Experts of a small language model.
Training: a variant of SOAP for the experts, 220M tokens, 3356 steps.
Below are experts of layer 8 (counted from 0) of a mixture-of-experts language model. Rows are named router (the router's row for the expert), up (a neuron's input weights, with its number) and show model dimensions 0-63. Each number is 500 + 40 x the weight over its row's rms, rounded and kept within 0 to 999. Numbers have three digits each.
Before each expert's rows: a language model's description of what the expert responds to. This comes from a sample of Wikipedia text that the model never trained on.

# expert 34
What it handles: Foreign name endings. Final word pieces of non-English names and places, especially Slavic, Spanish or Portuguese endings, such as -ić, -ova, -ira, Curitib-a.
router:464578512473556536455428432461478483474475565532504571507588459527456518433495575417442481481503536474508471565424417444521491510460437535466568499466536552436502484536497528492560508490524577
up0:458533463511509448558563452473578531508599468536495543428548539457522471439418528473451479431439504497492528520507463486475483498461537481533488499507484466497489508495538446498489477478480491
up1:464452474544485550442461524446500495408549549493458466557529483481529478495495507515458523450454512406497490539533520388468533535503478595417480555498470475496540577441456529530519484490498526
up2:518590521484496464449487429487520470494551576454469477460476497520440542485496506449483538479528436461509523490489502477525502534494443532522499509478490425513464560504439434495476468473557535
up3:500562495463454588475478539500487509490472522551510500542456501560592530515537531476563501410492518507449486508534512512450538551526446491450537525488517456524437581477522516506544470417598581
up4:519520422482593468490489460420512468407496432538450483539530541528488476460572528550488466494585482457545475556468493500516509519441497496573506516497528484509591505446480536499451547472544498
up5:540508544474530463518497508508486594497561506501504507560460437539505443425507438465494514471509422501498524544434545454533454483534472443451617465493486456484539465493531519449538500500567495
up6:491557518431489478449535538474518458512457511472445544483528454510518525474496497466496522479566499488515499528487502470564478530580505486528539504549571480463479522529442550477482561494534462
up7:521508447522500469522531490433526496393500442545481510509520439403491545540532498541573449484538563544499489603402523488481556470440455494492478506473513505558493515444483441537578504464530500
up8:491501464540454519450442450474522500487557571474484423481498594502438570475518462486504459490515556487477510515463502587575503486461517436449478517508562531480535511526475472494490491509490463
up9:488555467528483517480473493419505434531458535489510524506544494493517498467486520422521458491490442511441450589479458453507557490461607447491473527450500565530467413518565528564497505490482526
up10:452500492509497469522529504511526460532435478481438470475525500464490528464534518495511482497532463480507526553467410446497401527516493593471552598474504491467525543443580573466520561454555460
up11:466526519534587528439430409465499468531467508474462571513511507512543436515529474513474546510505479529523548445476513476582580523461543448546538572400526489461519519547549493406455529496572450
up12:460461594477503468484558485535627480402527478544456509475508539429476520452532503498477513583536506494498474552535517465503502500455543463524507522526535487477456504497526548532420536486577469
up13:468541483482511464428520477503495563485450505497470570530415565529511495467505484394423530506519582443550513521473513491468472490448512401512538477436558490494479487504543509500490510500453460
up14:527536559503490446519489477413542497500461450501596482584461493537492504453522468509476551461508458461471486439571518446479452560431518519533480567495520456478524508546546407555443477512582485
up15:468547527470499546460501528531544534494529495515478450514531505496483503491475510465538533511500511483434474519471399478526395542501453457481465494547565528471553548475486453539610441482550449
up16:525527510456462556453549521445487426504508451555499518495523490470421460428523538491486426500539551483518490501457479500506537480435524472545420579489501536567595468473504523510480534492587512
up17:517494531446516532576479493559445432494466494521454526525488482444503519520512535489440476479457540541549531459514569473496533588561498461476491521446506532483517455480530499499460474508535517
up18:544571529473476523504507488420502479484500443509501554513562516512515479515536470472520532454478378522534469455516438526454553476500510519425391582479475558509513598487421505579489505480477552
up19:503541516529532451418516523502469487501453454512514476517446530519554493515501628474512434427501458504495483519431462484515553465524415531528515487508532488579526502540470528547494428515563550
up20:461516464429487523467484548436497502497457503481460579516456482520512459489517543490477566501476536520484530641488553533534559570498466508500555506540505498489530537483422461546488466476445628
up21:512547489554553485497492515510483576487507487433511398439449471459517484471483465471494466441477508553433442547439534444523549526457526465472511450521500483518560468556492482517482433528551439
up22:439568447487512484454408482527526445522453564528488483528542462496428499516517504485413500568444601446518454588490428490507438560454429515455484501497546539426512459470510515546518504482506499
up23:494537497465453547473548496508498487479582559552468515560574505605502496515459532455509480426471522446480511525465546530528520457473537518428506500514456546430492513491516469486481525470519449
up24:602537477458504517527484473492515507577485471527460496540515447525493537524575540474554493511455513526453450556501456479478500544464440548478523523512553593480501554522497568433523480454523544
up25:450586461550548463478515515493428490516470491433541488574420525511485486488607534543530548423508456481461505529446508450561536488503468513463518459497573508537445502540509539486516404437550474
up26:521506520459538560476474490511450594536409513532510546500508507428544452412479539533463491545527494573554466486522453500459539498489542517513555551459532530472479494529505514467526459498495564
up27:448500471543503485442508474453487535468491466483412458503571514527509488514460418430471540497486445476489501495520511467567437485499461489496533524558545523466552526486501457492479486515561520
up28:542523479458534518470459504514495487483462509459488504454501480439470524494560531472495452462470508518504482588466550467507480439450539448476558361445543550546468491562389497465545494460523515
up29:464554523501524567576539512339532465485491564478517540544442531465505602464532510502546523501473449511518456480433451556540550517532462542483426465485455552583485491502535570477495538502486461
up30:457543474442490411474520454504485456531563469475493517456484493518407447496528500539505526493495550526539543586485462506507488526454445440498421519459540532488560554545459457459475449479539519
up31:486550432453444495462522501510463453510502511459467514557524535550493377513519513549500438478464553484416534600458465487521545464490500586473514501461521537554565507427514442486485514527503476
up32:543497560399550505499466508546464542503536505561397472422521525456525604487468482405513498557510509509543493546498463486489587508552437554442497471489546512501516511569470508500542523466484502
up33:563535469580536557547497555454557484452530493501532524496458550480557545446547508466434548431486524470515542508490512529497523527476472480454550481468541423449490534470472519520449520456474535
up34:499546553486503585455489474522490530532528579536522488437509498474450521481508545483483489513487500458458490568521408540493509485503467515459523427526564482566498466528513539523510465490524550
up35:495488486457522511408541483522536538499438446472501478475555492486523427488504520425520474469508595474449438567514412478446454579489464529477526481445468547490474453531511487408526517486509478
up36:461558452531543447468488438461507521501518536498495476540496582527460539552511468410526555497526509462492461578452458523533472520442441562493522483483475473548503502548532470510480461427540466
up37:581495559508493486535502509485530512500495490520475476488498519441469451552547474437479495422511513531557509551509482479476494511482551542505485587507524559529442540490463539439527545495488461
up38:450420511505431482487432517521455527491486504607582502453516502490437498543520510465475494508445533492577560479487409451517423544475430575532519472526500455489474508601524529449446527463569500
up39:447554507539497465537531501482584507506489504523478520495529541480452524579519507538418438514496447533500473460434476525514629498484499488440482490448531543492554466459549473508468591518532470
up40:516546503493498502437506560536422462551464531544509507468469528512557514527505495507421501495508514491427490505450430438528570503540436543468601541501494523500510482476570497452506474501516503
up41:504568513514466501463492508520504520516512552557503499521553523488546455527486576485517413453476550441412473532566450456519502555513424498459500448430578398491548495428471539506499495484516452
up42:519541512456433543508460476494492515532462533519476518486485537474385506540465546478471470505463510430481506493450438517497494510510450573453476509438485535539497524413540532464527532496510516
up43:567559432455445514516456518511488436455560603480541525433565480564510547510534498561467415472483504515526465574473472519473544478481439488468445552462500500521555489459526485505432474518550590
up44:578435499532522535494506514517555578433449480470521577399471428499533527529561468462468487485514488486499467495502487500497485429507499515486526450601503528480526455545402425440505527499450534
up45:493466485457525517558495491569506420469486511554546457471515467485452527534484443477499498585496429483520469494489446460549520480532477473501511493555496485562499511555498451487483488407580507
up46:496540471474524482550389479500501489592542536476495549463531423466434557529433544562498464514454533468552445528483508514491502515489477520532460560504485576520507535560465445562497463511546478
up47:438496463541459467417508506425558544607423467559503541502467534486518448506534575453486491468465515453521448562413463498538459510508505589538517487549490500534462512535513587503511489496516570
up48:619490480506477525414487512445496510485514485448539529498514497466579485484537508448540468470509506466532431569474541472485455515458540531468541509526403585535490484500522429448458469547544478
up49:488488443532614503523483484472470532523513525473521526510502575431509504479531524477484496531492536464534452557515458520512479484492479494477526486480501517550556483549460545488510518520525553
up50:510499444452508510501427449504439547473496512462498499572563493488480477455454535452563479466522521489528473535498523459569510527458562433515487527471555521471506545508512481574479527521495473
up51:496608485467497535507470437452444491540461554457552544496521511522432538484532532473426526428524501471494495534519483574531549539536448574490432539540511581534477471499517516418505512498500482
up52:443531561478494535420550559515490398500432498514468507572461498434449529493465508461510426575556485454498514579460428470526508530569476537545595452498527492564520517530548499488518495535517486
up53:487505477518492448462542463466549557554429489540430476478478445582502502477508503515526483507514553497560472468496437496503478564492500513436546413472452538553620548478565467486483533514499433
up54:502559516461474527439441510555492465497529570496488525508469516558400513534483497502507462488469524454453479615516442537520488460453435491495478550510545585449527438512519525461502504530518509
up55:445468496481576493513443508457488467500502517463476500431409461467472522521527502458504550470501456537484491569480538512483476537535584498572500475498423516506503496517452483472464429540529501
up56:499513455494498488488433532525488484478521597524545545470471547434523521530541476438508468487472493500409522583469468511564597559493503500454562504518552547516520438528544543439534479478479560
up57:466573438478462511484453497506440525507575448562494448490485544441498498427524586508528479506547450526453584498549500431466518457547441519495522499506562510447531502517501420523497522546578534
up58:541514506453441521508440519447568486504540471525587510490538495462474501501507469408487519520452450490504446533559539546482501489466464587410473497512511520532505456442482532468490457468496536
up59:493513540532491537455414521550453488553476477527511488446485466525502536521560468528503508533480493474568471458505443505515582469478498559504501457509500479582475518618526479507517443455512499
up60:475508428519565513547559460483505525487479553499515576505475449542483488553525427579576521526501503401434500441523524468567497572476508501428467485502579516491502521532536480520495472455470475
up61:437492452487503511483564534476510545475528388541430506567506573469475498552454507446394505491477528474495476497490502555515600459549543462536503492455457524483525474457495540466488522458527541
up62:560519528506524532513556575454476499481505567565507457479470530471467554436498542516394489461490489536494503538485466497573507451520534519566503535543495513588474427469519524531424426475606534
up63:525538525559472497541461543460462462577494460428478480440443486550416476541491592481510609428538469534466460440452454512519524507478534428474508481501500552515473467529446515534576506464550548
up64:471583545410427458516442498520483515473544501470511449487456573467471524444530537482495546434507502553483543497477479587532551520510437444461488507488582446459498491419548521466473595449605456
up65:479481462445528443475506435497457553543454500491391498553441454526535505455504499533512541497395524507517546513556539507567511541494499416553475480448433497522488523466532429507502521513565489
up66:574514427443461482527531512536553437526531525533499506492559507412430528548397518476489594450516509529462470501451432549509554548517511469477558500557504513491452507432455467515509502524487517
up67:504491523533523482546463503483525493451452504528496471466488596498488562499464520536508516425517451465457516530459479520529542540512537479519480510477515547505436544390517520506512514496478417
up68:520446432485515505498497478520530485563477456558519525542467554456447491485461473568529485511518499483477546406444493487526626507478506509438555542445472598487508469476503507486486535508560464
up69:445551502575490505475483529500441484432449545568485495525507538520496469500574459426416440527488520484444480596535419492482477478488430564472509566457560592467547485460489556526509466460480542
up70:482493478510458516481455551463533530423519521503502479553500611473521600424562492542536555468491527525430465525506479507521502520523511531447470524492494463517516470447508487531518415540548457
up71:460479522498567514503520505474497492462486487535457387493533486537496544498432536500536503454492568450513497464525466440470637566509525397509513508461518518437506510545509455442485452552512493
up72:434476416519482547527418547454516489498443419561520561551498513474546520472469532550461556519482551406553478546494528485553566543466541530554482496513504499452582441453497522457535500541506466
up73:532537503474561567467524410492517505499534493463540549577534483521528467464474512535510426584481574440553441478541492496470495548449519494397553495498561561450468443532472488532527559504581512
up74:469512554460479471467445439501463541492487444453519528497525494443493465518499460538473476542447545495464460442456523432574495491514475579465547491558521570472529466484477542507585515459533540
up75:457495502492501555476440555484470516482498534459491467531536500586537501473519520489571472500518548442489499521453421482556422510543506556483494446427576479455550503503468520480543463534526502
up76:426564462423534466453480441460540495512495504569507525498588445488486482494502499452475469453487481493548520602534438495458515545509478485490606561483526574505535464504523564502441535470421533
up77:377533520518526483533508545448551484562508592506484490494493499445447466556529521498483511455508524481449507503479440532512455530506503578528485474482494510514522495572496517590569529478520411
up78:498492421546603513506484526495500460501485482469497479534564497472442517460482453499495429487485515517522504550484437515493486539585498453489454442517496481440525547443440536519458549503517420
up79:541442406473610503526451484475596450506502482453495529560453525488497477541464520561511529505425455473470448474506522459580472485496505479561547527496473523496429486563475475445474498463536508
up80:356481453504535494506459500482472595572565497507498544468456481562516524485533518490470458521482514533480481553572476474458477469445450554522502497515486539532486401560510528512421484490466544
up81:486451440505501489455503529466542440445373513517510464520588472508452528535467479532457480539486442399494471498460438501509529431519540513509501446492504531501504527432555525500515477473507480
up82:503513472475530450468468566522499532455486440524479566524474528533538456500472438501501485473478504453503509560409530521528494514423422491470531495450551493449496477531475471502501528467538570
up83:473479525490492555493522484461532549574476537516518565569496452487545583495501519421506476504466467464514548438443403489476542486465442502467527568529533551462563491474511532478485572492552556
up84:498475496478461516546511472518506516485544547519498514448495434515458549554520555454505493513500523518514442507466511471485471550451468532442518477528437495372484530533493364523567496479527480
up85:515456528451550534504455449475569457517424534523475534485432527497454466478515510544529455503504536534502465530459450541482491515500491626432500531485480471582484522518465535543544510513527527
up86:488571500547554454540539538481541524560491512483454490495571475465418473529456533406509457479521526545510479531443495502494536592420484469487404514502541471467420506496508473461463450480430543
up87:445475468449541528496565476445474542579495510534533475550510452502561417508540468476530536524474525468512492491450487481540467472529449533483577467541512486492458523487474494513500538446549473
up88:482506459478473458521488398472501493496467497502569509489563469517499515512505425466525503485474536515476504579446443510524502505539539491545505476495540449462518529520533419534518451473518548
up89:443515523465496492486486501555436553497526455435479482538603467508527474523480460528547511522524435587464508474492427498595553609505523461546438518444524528485505508481513496535538583507561471
up90:487513438540501466455441500456418488479423513496498518498440482518427456442447566487396483472540509425512527531515545465515496503468510556507520523501458534452496508489526477455479467520502537
up91:472468423540528510466485562540500515518383493462439552469517466462509429505511591472495448435457552465471422541461508472467515529479533474517406482556464530508535497538484499514550475489540506
up92:522566486407499462452517494525480582473480493485496472524541508559500514482491475441539531407505563465482541532455504471467570534521446486474468489513465594464439509514495526503450492538593533
up93:532572505503566539533559515448487481546518550501547436522461458526471484487521511484559485470526472457454463514450436507503530510507415510502527490576508569536562518527479527505477477489518505
up94:482518512444511457539480526497556533520540546487527441489467476516503503452468444484572434497512519491494502492488478542513487551499528541535608554475558455424531433472466479488519544486587507
up95:480547519487461553447526529465501459445578513557460521465536476453528564437478451494479457467539575487533533557439471541471529529543497509389516399514523542461512511443426524531495518517527530

# expert 42
What it handles: Vowels inside names. Single vowel pieces in the middle of foreign names and words, plus table pipes, such as D-i-wani, K-ö-rner, Villene-u-ve.
router:419547451428457515491464487491494471458499516496549502457548494502491538462510524480485508497579484500514481511449460401545479533482501459478562455417526512508564550497485428497525511485510547
up0:498533526524513446509495510511458471499482568540531417487456505545484507592459488484532490488506492509499469526441425477549480574457482527479607445492560513510558504482535480454526579483534524
up1:487578424478531456536534526607451558480533594518494493475552463453516508545584524506446551450467508480551521562484432495512533524511541445502374514477467552494502445485482486548440529484458520
up2:498527465457468487530484455438486462423461523587508517548542541436489559491526537505525482503504449441569464514523443442547502514558511480511528450478523611587507593485489439472456603505481495
up3:424521531496487483476488475438550479484528471461464513488517514530466572505506439482525540561465555567462496508507477487502536515504432539465510454566543472484471553483553432509511500514469526
up4:488534528495462505510470510479450521476410429514480483532553533503509555519483464451518511507553428513479501492432475419397496563508459487493505456511398473532454408498470440520500438505485525
up5:475585510406460526505512475466543533530585479554554492476576533503581537433492465451490507468546452495520516466483499470491463591561503456519545489485527536508524528517498493466561482581506515
up6:448564533464484561493454550540502517541576576492545398486469556510504542482550470518507536519481514437496472468450517494522508417541470478503520481501507492489498453537535485518475486544523548
up7:511506541489505484507429490518537564465467571502469497516484482512533511496508484459526535514447521403527469479435396520473524507451516497458500459545530508473502468505535522459430506542504585
up8:410504399485472561486509476486501520446491440468457509463455608439539454498502450495565491543507471490524515547444499428494487548467542449445489463527509436511505508482440485485480511467514472
up9:536516459572507513521494492548493515411561473545523467519516515431467425555555507482477483583491480568466485499480421541513592549554468512501528460475468523436519538504519439450522553468508467
up10:479598483498546585538496548455522440528537508498568455453504500479456488490543525521565561427550475459532484492495506491544475488592469516570561454480580492538508577498498543523536530484514520
up11:480415411479486555555521561502481476420479456484499414492505478458530547513483498450512468522466453475542490463460467462483524483510544511458511462443422455500504547453531491549558582477498554
up12:522473494490436572551521526509437514527459508541530508422458481534540505506534483516459490532572531465465463475500513503482511501498507464518589484459557537499529536512494442513563446460468588
up13:447578483556517502502531519571570420463524543501489464507456418420483512481497470514434597459531538544504531457529546511489525514538510491537535513419454561494492539548500470462533464484505525
up14:494461452449508502519582549463464469497500569475579473497474490548503495535521485461455475468495488506542499500479487476529530557503457471492525451418481527576456492480480500513515540460426601
up15:482502565481501460513473457417500489462493481518452484479524484525507497585508524470503529437547505501603507546502529512476564501508426480503566482411551520513529410421483415511478466518522568
up16:503462515490479496428494494490512552512526550525486542501537527517440527546536504489387424507511468449431443497467512407492431500472494484514517489432456448546553434471450415447545482460532560
up17:461494592458471501457444468419507517490492520588451477551537488520427477500508494514437425549505465543482469475454529469499643524445510528429496466519490535562552453459458506470485513496459488
up18:545483419487549478463504442507571492418455537561504424503559447427470506469470433474503486517576524491462515564468454472512549462550513489451546395510580518491478436501495523523475558468458458
up19:525476418454545460472475442554505557512497506464427508524579488546514519534550482465566497525536469548487537498450427380486453481486505473519533502433499441574517532448422469521493472502493480
up20:454515504458461513467530540455481492510530480462506486442512560539508451537558445471460535477514448528520559495457444475505475536464472440498499459498533517466567518519428416525471568519472567
up21:502540551462488481444493493518481504501484442464470478473480580498436568486462436523490425514479501507381464471496512429538433511515501480467505460435507496589586530464483481493525490463491556
up22:469489466558486540502536473543436546501418478469500462494522527487518563499432464459468465537544468465453480479445458427486415532514469613485501439520472504511495537515494492549493550472497567
up23:476502498536512521524433543455460439446530494507400456477486601506481512535533545437503553491421485469518528569473490508415479506480513530499532467547486431514513570502554511524512494478537511
up24:477564522477532493562530474465484553517465569508503489539579531497512458440522590563544516447530533486508458462529529432508498522558538459510515538509527538514514503475437421559533395528498507
up25:479517447498486451467531508528559514489461507491586532552456466539516482525417466426542436543492550496502470497459440459528488432499493465493532521420558521507448470472509521478537430491539544
up26:532527496533459447422545532515479512594570554540559473499483453453452499477520476476411505513527524527480474452413499479570513451511511500441521540475515525491528516587485466487526502470528464
up27:545514483514511488466499481475468550537484565527508455487480437495459530410501500528443564431518512485497507561503501497548489518506505505488444427465569526497542525503419502448522487483569556
up28:525473477545484506510517409566552540502530478584497460518556479501493584430477554446496525498482508515518517529475498411495485522542556508531526453502487450553520496542530489493472457495503556
up29:474489523507498576496468478470481519481469458503488582399498480554549506509512448410556454524555503540488551510503457444506545469505543506444565511525437468489541482438553479462463485495409477
up30:471553538468554499546508527478432437426505469487615473526490479464522516510471431461483472523553492587475535550469446550529540578475426502523457472449534483527527553531457520482560491511537513
up31:450539505438446496493534445526472528442520439505494525431485514540444505501524525484524447487523461457553417527449466463523574471450501528473472535498508481562549540504475409520492559463447560
up32:483510515468502432445476413552479543479463508554445527508512493520465520549438531426507465534605523467510489540410453505516544483520462496543522484485548482512528420511419551488514441452521491
up33:489452471468429530469530555428493444418507521541461474529446487484467488473514515511513458551480494452530479503524452525511506508536452485452529500419496437528531516485423505479540520503519502
up34:484532480502485524464494494531418502551509511470519507493515544429464566534459467508431497501549448532532446534508507471555442560542474501507499423461471531583581525481424519494479452502503505
up35:493500466463435466511463480472543518481530558569510534540537467431533486489481534471481597482512525471533488549456476451541478505453527449556496492469455490527463516490476524465509561468580557
up36:521446471455498450514484558494561506492501506542489550486434492483461537457493519477439525508569512467488488465417486500497506474499523541500579470444540586522493463554500479503512471528530483
up37:453539501525471472551558480526476506469499542533479506505541532538462473508499542492451498508535423471529458531500480395544401540498486560451484472485419527437513573450480503494480507514467479
up38:429534518456483524492461494502521511555457530534569460518471503501561486510492558526487485545464559498491458474488401478460592537496485509516466461445481493541453573532433462486543501516487530
up39:500548530516468514467451507483502469609559496538467456399516546482425535447528481562464492516474485542400498510469439488562467527456502473490489466515490458550511461522538488547562452512450523
up40:498538496479475501465528521465568594503499502510440475464543466542464496472498426500442489467481457503478585434551447503488598521558519472492512462442517486551524565520431489501522515481463575
up41:460521507506493539504419595504479520532578520522552502457525469528486516504486574527516566437509435434486502442471448455514486555504579473495492492544428495493576482466507508437529473474518487
up42:547517524496469444457511485499534458494617561502548509513536495481486501500456510479499479554498467524570490570476546400509481501444531550521566547469557534493495525446538505528467516540573493
up43:467507527454521474453446518531489611448516518457510511466545517492527546504511493551454443447477541493488462480511490517536529497529521521532535455432549535492609507482453453493460501456504502
up44:515441530488482489486484545508485528507543531538573487474394491529494483481511519479505503508541525484469578512490383508509485503420463510489471496461460434494533488467430496460471584431519530
up45:451521421452460549458480512531428509468489550539538479477542495469501513494497459469504389463487496521418457526412496482529536505531502440470492535518462580488538474553510574518583461543510597
up46:485507432481502499470470444468522573475523556518480455541497500614481546502509454398517484520509533509453542536495511495494476411487475572462546461477488494481500513566528536492473476469484493
up47:406537547427531466529473522506547521490533530556490443473497448470425510440523442502471500497551538517525511405493492505517547533477488499460505461500541526481555430510478468430583548472478508
up48:457517462469477471479557511436547510468451534487540471494544528552558469483517525544531430526487456489552466425473467464523528507475499473526554407474552450548478500461454454510442541506543546
up49:542481539463569545523526461536480544487446547454492577531564514435526526539480545557443482552524499409492403512501491479482477534521503531507465448392468439593501530482503456473570481489464533
up50:511538524542518471358467519530500477575468516487543507493509572480523548438448449478475505472547498582450469470482498507487500516480546459445502491459496444553481504506417461547553504510532552
up51:539514544495511487516495524444540515502544519458466487468478583502438521494471615446483553494507521502440466572531458483498509566493449449506530499421570502524531533545536542528513468558490466
up52:485554486451458447497473507552481478445530448508445396485501509575552578488511529466521515513520465517483476488517437481436541427477480444438517499419530526483495467500464436560455587501501569
up53:533526491470457466493480533545539499504498492518566531504515419491522470492526520548444510479514527489519516556464555409469509521435534507504450473521490500482480472525452441548500562445507549
up54:461473487491435474500487489450479474498475437547468490503498473451456521496480535575547516464497478491492490478542463439556468531549447573456515520528571509585539557418497426473490447470553493
up55:377548469409530468531510498513520507460533496496475487501555579483498523531571511474429499513489574458572423483450489530515477533489508530536572468433482506515554499544509466488420461475470503
up56:522500462481442439573536467470513517458557527528580484479458445493538456492479545502507452505521546470586494480506405443575471472538489568424492506453541463588511514475449403493512456527510531
up57:426553499548510553364487513538549554487486503486466501508526469442551529509477495488493502444495539563508500483458426472502533545506517533487542462472502431524499503514505448520515507536509551
up58:527513497433489451448481508472523475554552535504545463511454587519516519493444543487509465453486521504477439549488467502518445534400461432498555478454567447564556513475546495543554424443469576
up59:444479471483501416483494472483517492452494545498511529471533491449468548506437498526459545483542475476481542516505425481464490496477438526533441415511570521504470470511490505541534557430487485
up60:569524475542481424447481596556537541550486490518492436518514513458576478437475521451493573523498456522519506512395440384422484479464491505460495461494469523488476533500524492567431499503504492
up61:473600456558488557557490499482481567548426525470562497508536583473547514539531556520438474491465502489484465501569482419512519580441478542474477464511534457493518605471452455513506450501483499
up62:490565470508473490488537526539505533560543513513548536442557492528573535468476513489498463533486564440518416566523441425485466519482530501452566514476523480500529526483520461568495486489483526
up63:473516506429493496501448513504484466557491526542470506412525514465525472512487548533485453531557510571416499505495418517501494549467507558469565521440479480495578479592490514574568467532459509
up64:547610501435480491472486545481551486489442504497480446566455489510497555476434528505529510507486531432495510543514448489456530487502464513453509421427438528579475441486474522521495526550471490
up65:513569556482468491572420487481465420451529496521465495407509507500494558474562433431518503474542519515495584527449470436621528553502457532432481491524549506509524489503509491451492511511475512
up66:472502485548494535483542521417419443477458538483515457504487466488459519473565539436523516442515470534525500493464478400511620505526493522477524463476508479553472477455495508451500505533486527
up67:522502399457489494491438518488501576428486469489466503514502515510527545506445525495586496458523505496474473490477470457530501501474543422504537460463489549562514556513510493550489574519478516
up68:452583471433445495401516508528440515472520515551509536492499546527507564533488458474504565504501444463523554555527448525485514470462499482490520508483466489558500564468433487516487516478516602
up69:549556479498440550589570422466543546515470570575436464507570510480461519497457478494448535506490441441489478512484576492534454485498430513530524461548572474522518547496441542488502426454445480
up70:485548445501539456433543471484571494467546509523593509565547495443484554483481454493461540443503514436451460530457508493487492487511489518488506494447498509593483579529540517482483484453493453
up71:541525486462511489565500524504457497442510466511558466495509536447509543520481503456520479553586502464557484537454423508472578561477501507500531536470462524476512441512498482549519498522505500
up72:471542529541483535498450492499466424466476512513422491486539470487509507431509497505545496501539455504458508513506497411482531525509541400479487424484562525555487533555501480504497496534505534
up73:425553506506513515540418495522560615499535521471501525529506542590484500481501487487436464560517478519448495468473549471563494561487499533555534483447470487478494466495501519511498459538537589
up74:482494511503533499490562496508516572452517484484576485478502530497518530479507522415420498563489541435510516485475468441417439533516504503421502447518507478489500469538489438435516466507495471
up75:550502481443478476453483546492455512551486492557522498480502517552499462514517509453486410505466472526506504473474482453557574487484509505414533445492544527520524532464431439587469557482481495
up76:561557531474522544500490478542459520525463562483484498540461519491506438523539502517576530525609504414495533528435451499511571575477487557513557481523472494467480535468569479502561502485464465
up77:444535474441512487467489532532515510532439552574537498504454521409518577486481488543490516497518569477443459523526559461514598487486449457491580434475544515508491446570433497496484483515521571
up78:564490494478454543476440523457539447473535411505503452437516573461458480501518504554494469533515531447512565541476462531450504569468490485467498464470553546533550478575481441488507476513521610
up79:475583483495427452491500545515500476543482415565507502481458413579529486485472528464450550521431542489484558488519452516514529494475570442473438491532562488557512497600463436496566476426526562
up80:503477553460543475462442443497501568498498513409447496532570469520483563485484466531475525490531496514480472440480484423488447535476515564488532509435551550574482468527513417531564504513510472
up81:468553407440497423477449489549486516530492507535450543490449504474493549392475475520487503558498561469451487522552405474552448507535462435486505497491504462547500496562491545533539489489527530
up82:443480489550510424492483522456541550483537481577503481509528476467507523459414511492506467439480444505483536538563422466525552584484477437445493563452483522504498504466541465523507515487579510
up83:468521492469508478488494533509541489508551469520478530515549448476470498547551478429476539502517505504525549504485473382536542573465535486508483511428474480615525489510448482491518434533487493
up84:489543469455591526481484556590491490485518517549537503425540534517491471510499549485533492465565538525480521556418375517516510495500473503536506531509558538486526451570468543503517509467430465
up85:429481515495484494502491536462473529439464493506482591592446461528505544513493498503381506462485533550455456476482513558585515531541522467526553457474449496504552473538419469443532505573488596
up86:535571445532528414560461515582475579513550507530501448411512504477497484426475530505547444486504520536479523478468494476536472550458505428519465544546468535514567551513514418498504436461531481
up87:460486444435460510402518469530534500463467497502453479566483440426496612474405509539525538481492526512494473518433539536508562527515511504483544490486562513542468506479479495472560514525514498
up88:493522474459528491503410425537503485480441456478545508474490536454524569483456457539530499514529530499519446509462466414540493570536512481534522494518560519613521452563522491477491532549504529
up89:531481480510520467548423508508523471477549495487580531467528545492540509531509534468545475498540520484523521498435397460550539502530582536514484468448462540582486514512555486503470507484461477
up90:490580428449531507468552458520451543530547556571455506469518588504444513428434499496473523527545486453515492504526522511493541529489452470463541492484501434538514593481488431537522544539475491
up91:518471456441449420413474509429490508524472431494482525460463512511545526423490511460514540551536536472466506511498478440462503501454453467512469460424513465587533518484442472469516491477475518
up92:520514502439486448482496505506518478434462513491469519520539470442477487558516472467534556564566518486502562484502446479506510468524480457503502386462562480506543429508432553423539550481492507
up93:445522469459495498482476502526470555507510502486527455570530412592512432500514455530514456515565522441491527517532472445488506621457537472515441522503522576498505515495464399503470493415505599
up94:463491496492479454453489428469456531520506511477447540487588486476481510573467501508405562445523469471523529519485467456484460521472520482509535448473496550539552458514504442592460464528472559
up95:460513463467503525532492534520489510424487534543483486455546539523548522460568532468527531528465458510579436472544454443504505517452508434461458519571552541498565593505523532508485512492520510